python train.py --d_expert=288 --d_shared_expert=0 --balance_bias=false --norm="rmsnorm" --norm_eps=1e-05 --init_std_up=0.0162 --init_std_down=0.0 --lr_head=0.0335 --batch_tokens=65536
Below are experts of layer 6 (counted from 0) of a mixture-of-experts language model. Rows are named gate (a neuron's input weights, with its number), up (a neuron's input weights, with its number) and show model dimensions 0-191. Each number is 128 + 24 x the weight over its row's rms, rounded and kept within 0 to 255. Numbers have three digits each.
Before each expert's rows: a language model's description of what the expert responds to. This comes from a sample of Wikipedia text that the model never trained on.

# expert 15
Empty cells and clause breaks. Pipes in mostly empty table rows, numbers before %, commas after However or a city, and nouns like death.
gate0:107154121138178094142160134146100113113115113098125135122154105110149151099095156127173129155117138123150124154105146096154127101139134119115076143081135135104155094115151126128148116187125141121129087163135134152143177153117123064143124113150128123131097145126161183143132147104101137171134130140132134102141130131135075087150113159139116098125078162130099102143142123138118140157104172112137091116127143088156116125084113136075138114140106110112144144115147140124130108157108124105102175106105128144096105095115146091182203136144150125146129172147137122112112143133130130111
up0:108119101147121117091141126155146148145140168123135138107140123118125117142124117162124120143133135126128161168133107129103127157135128134133132147123115125130116095133155140144087133128157167162138101161128140071146110125099117130105117071068128140111135129155117097079141111120130142113171106118137148155154117099118157158124164141147120087127146107112123143120116095148093129144149134117177153110158115153155121148150167149086110117130155163096121095121078109144103130089129115108109151178167130139134143136116100134109174101126176158120184085111097150124182125099126136217
gate1:105115146115121142111108084119127145114149124170172103121130124132097124138102116136135092127122148177140144156152117123106168136153122092118092115109138152169118172114138123131131117153146199124154159146103114150090118131116127135154119138158149133101153106130123147084103085125141148104095094164115091138170151121163119160121152119129125160177086121129101137130141103089154112118068190185156084116111129137140128152140139128129113110103148143096102166145097123099155146117100088145139128139135110154123172079102150156161125182156121131134128151096142137122145125144110140125
up1:139139098123148119139171148097153136114110081102121134152107169114147109154177105136179059106105128102133121119101157148143154150095091163114112117147129129129128126154101127154099092092099101135082127143133157140143184129141144117111190144140118112122141130124103086162072099131100112120159108112146139184108189104110116182127125073155065138095142101130111143148122113152142141091123136107114111157111135144133094116118146156143137144146098137138126140115113142118186097172130119103153103121121094125148138126114135144137127134126130157113135107133113134131113139148126146101
gate2:109148096133128145154106093106143169136154107123141100122173084154149137092129093116124124142114086155111092132144110134169181125123143091091145127120158129154121130129153118138114154140133171120146152181089125128108116098156147149172126108099132122126135151103123069097151144104141109055115110161133155136148121131153124092156132122083129170130136123135146115109142095121108081102103132140154138145128139121133164157124131127148098159119072108062130145127163089110117132103087115091143142129139106107114102118117132132090183158102089132142125130148121113108136096115113156143
up2:116110098092172080137117109105130140175076111128113148151148154106120129117146118094121111124109127148144083150130145113166121138145124124118145135175079142113172155109135099149134105130113136164200124151151137158144106086136112129132143126109091116132105147143128118115098133134146085137147161130107125159123155133152148107146130099124149144103170097146147146143136123144089121107102068128131184177081124122116148118109139173156141095131102086152113131170144128114115142111094089125148159158152154145107139144078147131096145093107139143121162106122132084132136155160156132150
gate3:113143093154085139127138143120154134142123146159123099134119090131142124152125106113101115159110162132132130157184125139112101133099092126145076109118160112135104100107161163127116160146077084132128104155112091097191124186098155142126149134135066113139083130111142171091127150110099102147129105100149112151107127136120180187114129140150100105150150106123106145087124149099109136093139109171120121137133117104151131115079142095152120131137136118121153108152138101100122107121163172107123129111137102155174134127126128136116105101119131122126150127136075137166143164161135142122
up3:183108169098107126115096135130132123101122088141141126113095162125143156144126164139135137166153124107089133164131139136116110127128157118121113154155129109121108082113144113099129122112127163100103124142115132147146091097091134116142132139139124117125090083120098152152166098136152117118110109183075166097132144098147176124126099113129118121132157133153111144113187112166128127083126095155109143129089146169146139111107106148157145164185135094101126152140111167123134072156129151163129109109127124129068146123159132125144145105120174128106146148148088139155117146084108164126

# expert 0
Countries, institutions, proper nouns. Capitalized names of countries, states, universities and institutions, especially States after United, Kingdom, University, Hungary, California.
gate0:134130081116150091121149121087120134125094107113133115135137125137093119091164119117142100117122142130146102110110133097138124112108135109118068134085157147120152110122091125122116127204127156114131111146108156142107194115089141073119130123138136096123106139151148170156149130105130139177140137169097127151130123125105068112134086101175136104112089152153160100128129125152131144187096170129109089139154139108166138129114105143104113131138124113146160144125134157103155100168124126133120166134139114107167112086144145118174137144137168142133120187166119143141146131135114148105
up0:115121104149142117098137136161166174144130140136147148108098119112129132148140152157082149107122121156140119155146069119140155136138114155125181139100115116136123066142158139151096157140127158172146131147140162103113117130120114134126126068080153112112091165148101090106157158118094099137186149118178116125140122122120166147104133127136164117142139098120126157119128159138133121120169090148170170125147121139149115139135153129081108118159138147101094102094118118153106153080105145100138147130185105149139145164105095145109135121146160143101166120108088126145151139123154126144
gate1:105125127132127135136100107086139145093156121167138083142108127126097152145104113151113151119149169152146136130168132108093154154163150117140115136141147146160130163119122140138136083131118167155121159121137121120115105119125131135173148127175157122078154137141120144082085098127172154115091104188147104096156114108118117150134125124121102128170098133133090161140102105127123141129073165155124108110134123133194094167107141154137127115142133129117145145079088117091137138126060110144116143123143128153135172095144143168119151139140107157153111114077142143121164118132142162105
up1:122149120110143133134132136107147161109120091132129094155143120101136146177157120146183102107098143114116131118107133140155167142125107146103099134148116118148151165147102132137098111110083123147116129168143121108144191163144145077104199146130130074117147154143117098156079085140090119113097120120130134167075162125122114158156138093119111155088161133144122109150122119139112144082121122119119119148100125109119077110122114159150135135166093122120142142130111125154151118160144135100179093117111123127120142117078146180162158101127128133137101115142123144129107135180140144092
gate2:105142118126141148119117104135113144146149134121147079138170111163177137083128125124141114129110101104088087133120151114170161125100134082126147103131208157170130105151148129110113113139121175118138154156107130115134114100094146147156147090115146110153137103120124117120182149097124127077120113155154148147125124117107125106136131145105137146118160096119173129141143098116133090094104115124158116156154140141139172162150166097110070167098095132076093112102141113125129139110088154109119172108114107115124118119146163114080149111139110175103106115126113129112135125130154150112
up2:135122138112162112115105137124131118139102110074106163123155156098132124118136166114107135133122108135113073128108131110131100147099109121111179154123107134118183134103102125143152083116119135143171111132159140137137113131115128107135112128167134084109134137181089138111101138157158114118138147085113137086119169126156134146113126119161169159103149169160158101122150145151161137113126084095146207116103140134118141098132185184133121127135078119147137162122120133119081124166103115116145142156141139134128116191137163130121142104147140176145145138142130149128150153140174143113
gate3:099160101145127126148130152139114139130106109137114099158086099144141135146139095090115116145113156154128167152188149069099153135125124129127086133104152106164136136116115133109127138103128131128099153172068110122169171143097155128145111139134100151101132115096137142118128113131117098161131145109147106162084071107102165123114165138123116140158122108117112166104134175105099130102122092175134132129164143100129099114111129098151085173113134103148146134155141120156093123097117153118124128157115120172108114154135088137169159118143136110097128150153096115152178126169104145113
up3:144093191087136137137130135100110108092159118102153108131100170132127136161128149128152150161121138094097136153130126127126127138119128096116080142108158147138129087104155133146117117115140133115157140154133111094109107080091118130133117124110091143155088107131137158122138112135153144088115124163093160104168150125123169136133079092137136106110158105125071105093189088146142152130151095137088127155128129124152123139094077120141135118150087119130136165115159135100089102158146138129108111122125148117087131146136123131111097128120175126126166151158113153189108133072154131115

# expert 8
Inner pieces of names. Short letter pieces inside capitalized names and acronyms right after an initial capital, e.g. C-af-é, R-ings, D-UP, Mal-hot-ra.
gate0:120141138115116098174136159093103140082122096080117137107113134101108112109162151110135143103123186140145094146119120132142135147139120116128083074102151146116139084097117119105120109186157138120094077156126157178134145143090138065160152130131117127083137150142165117133122114125125151142114120124186132130144145113137106110147116112143097143141074143116141132146142142142104166200112145114136108115155160094151121120078111126084090130152108123105135127124126156106146134143113124143128163143120145127124140116173151112151169099164159158138146130146166093120145140112121149115
up0:090142117154097126055133125141145142110127153110106166134105129117130125156110146125110147113143101129152137162167091162138159157125075130142171124110106110099081112118167087132091125122131190148104141129171129095142131125103108135122107079084170104107127135116065133121151091132119151118142112125103160150138121118123141135129139122124105112140114108128114141145126087130116099098129122095160142120157132148129122112172165151101154138164117131070098098159116110101126148100144128062131118119179127154142130132172075163122144123138164160118141143129104149115140105113123129152
gate1:138162157115119131118085083076146140114153098151150109125141145138098148139131145110172100129172144124118128155172123154104153163133134113138106109082119151165118168116140126151109130124152113124143157183142103122113129150124116115181127159134147168091150105168135122100143118077164157126117102190160090119136125124125137120107181138146133141151087123168105152107137130129098149105062154169161090143173141113154113150102119129125129154109158117148129150116118136096114162123100137130123166120102138162146133086130162176142145165142115096110108141136125125105130113133144127110
up1:156138084145133095128173133115141129116101108115157118171106133146128119137147148125139105130123093123136188119118160136175125126088101130122122137146155112134138163131111127093086090099127103137119127134118183138078177145109134125153161148121109104115133138150113094149058116119080091114106120115148128187123176140117128156114127099158093120087152161103099149125110123157103122110117122128105122131087110123138102116125109144176119141191131096121146145124099148127143127137170151083132092086098140122162122129102153149153134117105107146103109133178122146149146157161130147147
gate2:110175113132121173135114103127139133126144151116123079158174110155163118114087129150137107136120136141093071116180102131136128159110140096169123120144155105129126104159131115098122169152144155092169123142102117110123100124105145131141122094106087110128117119129119101106166168106104098090111131160133135104150094155134146140128165131076126144127143170120102092115154127110093087133147099172167104124136144121129171141141082170103076141118090139087099143129163106135135143109116129095152147154125108145145111137123166150130162123139090133106080124155139123099135106134116164101
up2:103103093106156102122129109089130131138137092088112160131147160086099138093115126102111142132120091129154153115127153113168117092106124157117155173166100147124181148067143128139126119109105105127176138113132117160095154117156117180114128119159159102123108147115101140151089131106155107113145129108129143138108119133137120145110133113142154140118158068126143113126134143165176144127124119097145200125101133154113126102104150133124108119138131117129118111149149147075106138107127121097149138116176153161125138129094182118152150097099147133166130102083097082120114113138171139155
gate3:145156108130066137091130165120108115103091122140122121115139124151123104126152129085163083137111127113158165179150140070096134100119115151125104120134125123103158119121169153084101166114122105133125089169105102115162148145121112123090122182115101082136104113093124184098129131087142145134133098112156131136116092109114143127138165138132144109108139104147120145143133115094096132115152095167111112137110108131181154101121134066173130134143155101105149117150163113135084092134169113081129123128095121118160112149149130133147079144122128125112169136144126138108145125151128120130
up3:149126142097125115100124161099149106134116102111168154124116142142146152117148125134148110148087147109119114137133143136091121134104120104137133107151126107122151093102162138128142145144127139106133147173105110092116108081109151099134094129152112165144119053117122146164128097128155146092093129146094161136146159093126167120138096078136151143131146134115104145111184105170098110136144124159143142148147123182139187150128149138129120119111090115116147130130152154081097109115160147162134092117117131154093132155132146127096112115093171171132159127145127156167181167114084098137

# expert 11
List separators and line ends. Commas, slashes, dashes and line breaks separating list items, ranges and table cells, such as Kufra, Farafra, 26-30.
gate0:138144125139127119151117141108099158117086090106152149118110114127109122168159124139175123125136151155139108145148141087128136103129135123126079131097157142092151109098099090118114142194133129113155097122137180155107176135123162043113157135129132102116141124125159169129146149123105114174142171139116087159120129102128100110141132115170103110129093174134092135110108119106111175161106119131110126115151159089170129104119123125083106119134127115149154148155143152107122122152104099115115126133119120134103118092174131092158142115129125148128128174139137125119118148160081183122
up0:085121129136105095101162150135136183142108114104165128099085149124145119123123118134129139125143142131127142115163099155099127120133126140124152152135141123100090079107159150148087135109125178170149127136154127096134124128142102130100121050074163097128120116152114114114153132144112117119169121133119141153132143109126142139142142124171123100158113110134125116137121116135123143130146102120122126132132155154172083141144169124065102129174150145110108108105093088135086129116093115081143154137175128117132093164120099131073114096125157114162127098094101190148150115131121112169
gate1:131109122101125146114115095094161147122168099173135106127132173146070151116093133138132103133129126128141153115128138128107151159138159083127121110117138155144137165123123141124115082151151151128117134138138113131098160103110143093179138124155133160111164097132113089097109108113155144099113085170130086165101120096136143133104132120121116170190093116139114127164129113089092149112057151173159119128140125127169109137088151148174115121122148125114116129115097108087171134123108114131147133112120124162110144079111147168150166166147084096139106136128110127132145105116147134146
up1:123141084099158111158141177122168152142100085114123119154108120127135112146154100139164109108104132109132130121090160145140140149097093137134121098145122145145141148158101166120086096102095094133101145157132149149113176170111149106107157151132103090110107127128096100166104116092073105143114148120156124164103140110106118185171098087144085103114137121134118168131162120139152147096132139121113101119129121137136059114094119160108145148179120132138149148142120136132130132143116110128141113093141111130145096119074157163173123101129121145113101115157145117131110137167148158141
gate2:135152085126109146161139103134135143122126134138120101153130082115177164095131121138141089110120128134108116116115133108184178112116127087129106120146174156158107114113169150130107141112117156139115109183129110097116148140112136142155159094138120137133110170109141114110161155115153084100123107139134156169115107114128087099158153157066106198086148123124115100125114120113159099119122124156125129128141136117131158146108135110132076183103121113075112143125184082128129121108084149083142128133117110110133105146118141117139172154112082121121096131154101116103138119135123141139
up2:107125106124146109147129090126113108118116142079105118151144166114132141123158147125095142132124095140168126156150155108172146105089137138097115142123097144140121141123135139135107131153126104154175082151156125160152149115131137105092140160164120115124115139160121116101100100117130120113158141112113166145102152164129117122109137127137155144113194135111173081148133137190100140113101093119136185092096174117103147110103157170159105116148125104152115110146140145115132147146068116123144131191139147117115101125097120156114150099094132141143151145106099110137154157152175149176
gate3:098126085155088103127131143126136170109144150124098151154119136106128137137094109112117137179116156133146148136166133107150150094129114159118064144104138128145123110130165157112133131116096120157118091167088104118185161165102132124109139112153113142102122113095126134116109120136096147163147093105129114131079085125111172175105134140093104149106148117127126122098118126140108132105148099178141131147119141140160106120097126071152104136122119148143113134120137121127070105071135157101095111132067120175137128154156131146169108104116142124113166146132091112114171112125117107144
up3:153114175066142134118151164116130124114126111112110147124105164154130166161142161163118161130139125094071150137113108096091103134136133063106111140120159138087112103112135121143130130095108158119137122156099116153104114106097122095133140133121126148119116108097100157139117100140132160137098141155083142147100132113138172125098089091119111115120154118121108148104189095145154143102128085185133164145113113136131153117115100125147138131114118126159117161075129150122134109149142117154145123104101130153099137140145123123123115132073187140141120121141114103165156123077150179102

# expert 7
Table and data punctuation. Pipes, brackets, dashes and numbers in tables, infobox fields and score or climate data, such as |, (, ′, Goals.
gate0:135154179148139117169150167126093124128077098115134130112146087132093151117137139148164133164133145142163144109144118100153125141124119108134098098102119119118136100115132141090118147133121148120128084133114121158143193146085158065139157136132119134085099153123176139131116139076125132152106142140129071116132170119124115149142083137109145110115074163147140199161137119152090181159114166142124107139122118102172134138102106133096130104135137121115099105155125156125137137160103138116141146129132119118106106084127128110146167146133166136137114185143160102108116117124131108128
up0:057061105144138108071145170141137157152135170131137147117099146141125120145128152145105142136149136157110132133153102126128163153108112163168175140127159124116131073149149138146132122133103157188111116160170113111132123114090103128111126088087142098119156143160086125140129124130095127145136152124159116149136112116114180113099175145126079120136115130163127129142138097118127122120141111135132137121125111152142109127113189090109088138181133113127127086117124113166128162106173123102135146150147103121129114146122137121098165075137148146122154120086111140122144147109117135170
gate1:130146134116119170148081097083142128117154151208152113149129150139090154143121117112125110156128141134107130144140148127098191151151113115133093143105141147125136164105136122146127100112139144126129180144077120168122115128134110129151112155183112129085130140135124155106121145108134124152136099148114098125166165091121136119129125148113096152186118104189109131122122105103135142160117141136137111164139098144141108126127098152125097128136151137112142130149109106117103148123111115144171119130123100184149164066136176182157134170124100118148122123078126086118169109119111139125
up1:116134107126187094138162137096150151133132084109123109173122143143130105146171105110151083111108128100158155124092153198140124175093080141124131131128157144130130143171125136151102103114115122129115124134151134111138189145118143135123146150110121092119142148134116086181090096151100106107088151106136152170080157148116117168116132101156085150089142104108114144152124083166099130084145142150117132125117151121126095119133126154151101126143091111173162142119112146138141145151139115101135091115132125125124147133097107121137148098123144168128111141168133171122115121149159118094
gate2:147128144138141168140108107134135151146152109172154076120173076136158151098129117102151132162143136127103102137147113131160153138109158074112149141103171113139106119149112102098111129143139158105154137123109098105097153123127139162153148089160114111152074137104105121095152166102107107103093116154144135155156143154127107096145090161109118144128144149127127145113127088132119115089136149135124100149113164111127143156108103106114092146093127091085112130140136126112133124064139140090125169153138099125105115140154163116093171149123075125103144134139145155098141094097081129108
up2:123121090107155075113138103139119136150098135085138179167168136077118131106127149146118104126094116150155086132130180081117140152102138132145154158146136125132159111113141134127129108132110118124128125110185131133149128071137092107098143179130098125118133142165095125142091108111148128113164162115167137091121111128152146107125129086139120146125132095167181132149122155150109138144124058094145172111087138139117141116081142156118121123113107128140142138131148115100107139138102130167115119136165149126150156129090134108140148088111125137148123148140160097167123148162184141153
gate3:148140092142109119143156105108095164120116140126103096120096090144130103150103134115147153163119135117160126171153128085126107118139129147104108146112127114131128144158151171097164130124128086146086121191060087100172138147129131136115145115126088132142105107128139161093160107115094141144152103118148123102120124136138176161112159152120159143085144131119113150120109119089099114117137123146130131103132138096139122142107139096154089107117154120160135154152125138127120109097148116144138099137142124185158138161152114149125075178109117120103155169149080121166168073144148122107
up3:159113160077155148133084126115092105116153113086158142138072161116131161173167143131141168169123127129092133135125115105126120136123118110129090139117137144091109120094133154146142112088106149097117137159123090142114086098086133110151108098158084141148087060103146122166114109138137146136113104205088136138138153118167145102127096082150106101144175139131087119107158092152118144109110091136113137146148113169139155125132142123103127118123113129136136143131157149107118121126124168147148120093110157167090132129132138128142147123116174121138142112135140120150132167101127145114

# expert 13
Closing quotes and cell starts. Closing quote-comma after quoted titles, tokens opening table cells or infobox values, and modal verbs like can, must.
gate0:167178152140155143176157129091096123095121118089147120138114132117117163131141123176176119135124158154151129127124140109114124099117113104115071121103162154100152100112083144168133124163127161121138098139137140164142145131078138067133128131143126129072139142127167151137122127113083129157113149144139139107143131136127091103117117098182124116126094152139132133136107140125136163172126151107148077150164140123172120151085127148086077128132111103149126136119132122108140136165121151108113153129118122156111137123139140115171165121136156175159142181161150116128149170129122161110
up0:099091113138090061100145110145139163141136115124149151122116116135077141148141120128110131100112143117128166151150073142138172115159100135135155113124108152097086115111155137140068125132096162144113140161116147062141109108131099114124133066097142116108121139138136131118138156129126126134138129142138154119115118119132149112156129122159123130148095107146134132144139111127153145144169131135155127122113145146172110169136174144071154132153151153104098070114094144143088175106133122107115158126170130129139154124111099131113137067104153147119166139088110166149145116129137110184
gate1:111120130102100139143098080087146165132170095179155092150117131110101137148111111124137090125134131159112121119157130128110153133129146120130122127119154177125104192087099118134102107126160123129147141154101115101087115104131088117186125131140149138122117102136099126141124085122144118133102126165151074132136133117118100161153149148098128141182097123105108151140118099096077124133053161160151115120158126126146133134140133159115138089122133131103104118125105116103163127121084126127172153135116086149156157079130179176140152167139098118125120128147102120099114122131137126122
up1:124153086119156100139157133111125134127097099152125128155124142121142110142147114136163065107090128113143151115099157190144128167093096145115108132109105131135151155188095171131082085086097123149092125136117114122115203165140143105155153158107124077130150144141118090138094101121111134119117125132153145149075150086132141170124112066157123130125156117145113131123135137152115132094124135144137117170113112120114092136120126177133121143163104128132162141118129112159144109137133147111167113109113139126116112141092106161153139132118138192120127142118151134158141131167127160105
gate2:086145108093130176166143098158125146120182111168156085098145096134157132101124133119131114141131131126073115106137119112149178136137147078127134090154172146143130102135147128118101150146151160111124120131104087114135147102102126135162149093160138104109117165114123098116130134108121103094132139185109142135120130152133148114149127134061121154121156126123133133139142091108136134150105087171137124160098188109131156125130115146150086169114134111101099138130171086113130110083137142094130101157126133164111100118117152109110141156092067127093096106119129110141138111136108123123
up2:131102114146160153114131096124188159155096103116109149158147162088116148077129105123131118140117134142196107172150157134127114106090107130127138148156123162174175131104123146129156112136133129135182112099137142145154115121123102096125120137149110104115115160146101131126102112112175110109151135104171147138083132119137113112143164112136160143112146134159148110149123163132108142096108102096141199104097155111136112096108174144160130135125092135141110142139146139104092131165113094138134145170155139128116143134073153132112164131115147120117159142121107133135133136138196126171
gate3:111120135121109129163151133132120142093122126147084135141139119124117157122109091159147163121113183154167154145177129117104168115100112139121076118101099094113118116123177154115139120126124120130112131183116098079165153144121157127133120143145045148110130106096118161068143123142085139135141120127141116138076104110115150115125177116143076160125135132144141130102137155113123132122141126165115109123114163146153119130095134079136129125117132131172122111154139125140077116127134123098107124132122138164172102134106143168142080159142131148132176161140097131162145081159121127139
up3:164096132083125137110132163124133110127143127095103126145062159153128132154132167135121137104123118107093137135129149101098126169131132121134109127128167133128157120154119141129137125109119156099121138126093140128157082101095121109141090091137126143138101102114155138161136099138132116099109126185077151096134153136122172119141074081139142104136168109118095144107172067163159127091138099180099153150163111158137145146099096130155115147158117128117147141135158144123151112166119146152131104087141136147078136117150126127140095097107162109094146151142119126152144155084098093112

# expert 4
Section headings, line breaks. Wiki heading markers (==, ===) closing section titles, line breaks, table pipes, and sentence-final periods or closing quotes.
gate0:123146136128140138141157163105086147150101127106091111110102068122098120120130110164156120116133162146173139116089132100130138139108174075104070109096131128125139098120104130117119127178086158108144098143132146137114186121088168074111157097155093130084116131115135158158166134113123130148104134158132116087139132114124119127153134110145113128140073150148088128135156127091137157122128120117102166140138156093177116130119101122108107112129096121135148163111109160116154132152101099108099156115128126131106112086159127077143151127147138142144112182159149131103126147131102146113
up0:101096130141112135124149115139131195124138145135141138109094145094119109130113124178116121105138143166127134139149111142149143083135113137129153126104131116123087124141148106141086121138128177193132137150113132093105105142111113167146107084057150093119115136136112119097132097123096142107140118115140121120122126166116183157135159165172149139133147125141131114141126136128147097107119117130173152132139117165195098116163163136073093159167129104138123084075102119140104162113134127098158138142154098121127119134119117144115148103158146164134123149105089150115179132100148144158
gate1:133139151092126152135098105106139152145162114171127103166130157140111156112104122125144096158137143149119123140133138119107126172128176111157113131132196163157107147113127123131143088157132145130138158137106125131084126120134100122167148155149143166101136112142131156123146134117147120125119117176122068126152139099120131124115129120122136146159080095145074147111110140121125155095088131172158106111119125141167119150123122099127103127104131158081114133137121096089127179101104136131161157136113096135157178070137146167146113186178119128142099169088151148129126114109121101157
up1:123125095136128101156159160099112148134085080114132092152118138107155127179169121115142085130113137151141149121080125158145112183098102149118107129147117129136130148154091143179126079102114090130100133166140128130125154176133182098118175120117113076155142135156129101155085120148109136129097152112135139160095146138128117180142115098129066114100166121092100149148148103156113117099108134112112110152112117141125106113154128146171153144168126136140143135132074123133157129158150140143163098127150133101130122118114119164151151121121134158135119138145133106113155103179144143112
gate2:102143073128171155124137108114124127142098108144150092116177124147178157102107139132139121092134133132121123120117096086137161118160132081114132143128135111118117098147114132144112133143142145081092112154108097141118168114105169193141145108105145113148078139114140110082162184119138110104103097163111122146147098118139122092147127111079115146110141165131158089137146121149154068163115122121133095137114125114125167138127083110152064179085132131089107111122135130100143111105097161121136165128142132121140109123131166133112141102106143131119103119135134111135129103115077142126
up2:114125136113141129145133066129084121123133127095115145149155140077100155102150124129100112161109093143136077141179120123134108122080141139153184139131136111118151162096145111128157112147167114138184147173153135136102104127159097098111134152120129098119125113185116152124117129123137119132153168105137126126110129145130104140097116159129166121138135078116159104093144146162127164119086100132151156152118126132151098115110154156148124137115079103169177153111145116137087168148115074147127128136142157131083129163127127132123131115108126121139151138105085109146140141190158122151
gate3:116105097142069124118139133132151136167110162122103134114096097130140135135110128108133140150064165156151132130150117107122152082105108164116092132098102128150123138130167170125120142136137144144101132154082125095160120137116110133135094152142116162118120105103185129080088126102105126135164139149149091158117118090126158156127185141148089127153136124120129166110120143138120168085165123179083123132101126114134113155123128106171105153118160128157096124148169077143090131094120122094111103127117119162130120178131131159143105107130118096102131163157123118122169103139141129122
up3:179128164075178156109080099123106131106167114096153114129085176151146136161148144114122141140139119100110149155126141113114104172099132093113114148113130149103137095099159129112123110112129155109149121161137118122120114105087125114167105118124108119120107107094136143169132114117131124093095128158093175113117163129146143097150075090138139134123172145166077101084155082153154103123114100126157133138135138133152143122105135158110130136126109100146156146134105178128114105176152121141146137098128127141108151131102127119141108123113172162129144112112118130187104121070102121119

# expert 12
Articles and line-starters. The word the or The, plus list-opening hyphens, pipes and = signs starting new lines or headings, e.g. = North Carolina Highway.
gate0:105160123116160108152097133091067125149121089091132142114124101107107147113137146154144074118109129154141083138137134117156163116108119113136087108128143132128121127084136117104095117166122118131162074166144130165140128123093126074128143120140112147132136142138162146175141120115122102111131145169114091110145156118117102117107123136176160147137092178148120144118118086132144154132075148139135124138112138090182129169056097152088122137148120104134101133112137142103142103153131153105129161109123119148153116095166117096157164107128127165118103164144138165119137123122107151091
up0:107098119134129118108112142151133169161108153140120147098117118103131092128111136150097128118143141121114100133143128129150138140137120177118162108123115105144122123124176117128090151120131142159135104144151131109134119157114103128141126083086150147152123154126094130111137126143089129117174088113119102142105119083137161156167178132140121122118117115120159162114108128170163122135131091126173115103124131147142080161121142113082117111189121149112091110124088088157118167042121074089121136182131096117131135143106121126105136145098162157122117122089128134140108138149137078183
gate1:130108160130138184106102125076135132134139107196132128143129132125102170115108123111131107140153128160127128111121159111093141125163180105158104118090170142110128182119133110111104108172162143141153167153132141129087133133151145152126122129170124139076157118165114132098118119099177146149113119178126086123149153090144095139165145107120077169142112144156092144133127106096121160127099154143174113130122096136157124147126132112157131166153154147105129117119117161119129152097132137111139152122113142171127162094107136154109136162130105126087128136106131155107130143191136124149
up1:105153052118139096163167144118137127124136092131113142172088126116108107162149091131165104127129142083150134152095155156129160157085109138125113136152138111149128142126111146150113109098103108132119156148105129124152195155146143087105187127139120110130122129139106082143089072111080101151109136124145141159101190130135118143146091084118130142120146104118119139165153122172103110114131152133092101143118107105103103140150149156143140135182119108129126131115107138138160134143121122086156106101140104097157164109114148138158116109122114144089119134145111145159106118164129148114
gate2:104165116132131137157125084144113149132132152164127092154160070126156160085147095152135105108143140140136127127160092122155137148124131086120131111121140127146082127165094124145140155147135179098150152167099117128112138093132155148148148083110152129101118178101107111116170154124116108110104122153109153127133129100103123112147125134070087191103145160122141103143130112153108086085101158177151098130105118102142144174148122121148071146090091134090095127143160115135138125088116155104134158140094148101120128107141151150143130108106110134120098094115138114145137110120130132128
up2:096110100117130083120121109135150155135114100088128163149157142095145099079117124108151130148094122137136074135133153117130123140141163126150120162172102141142164105091107139130128116149099155118174116135147123131161102140124092147124141134116112078135139144137096169107098106139170101117156120126121161107087111110187180130117142125115165113093115116131164113123131168137123148110104088109136211121092148128119131100132168156146108117111106132110092139097106130113097162161118090129135119124146098132141172140110157092074141128129128148150107116135092145130126146160154152156
gate3:135136121116100109122141122118124119130144139135110069160140113123169128151097121125167133172090122101121161177163090128137160106132123172133113113108135097142107136125116160119142126111127137090100030138118131110166168111097096141081131127136077168135104097120119140115151112130097182132149128122155112126124130101132109168101159157129100126152118112154092111110098126103123152112185110193135128126128136153158110134093125120149100122109126105122136102132158128147077118122162096090114113131120102127123082134124118134163148129129109119137104139140096142149148080166127155102
up3:145124178096122098101092156131133100140142118108149120127122122142148134145144152119167141121102165143095121135169078088119124135128149139140090113110131101130105100085124143107130119105139117120095097155097152107139155079104127114137117143144115148100072104093169128163148107127109110135101113161101140116123159087118139125141116096153114127149172113127083131104142082107147147154126090171125115158137130173152116147122101146091117135110128089142107136143167123125110149164135102149127089123108093178092106068115146130135135118138173166101128121131093164156142140079124172132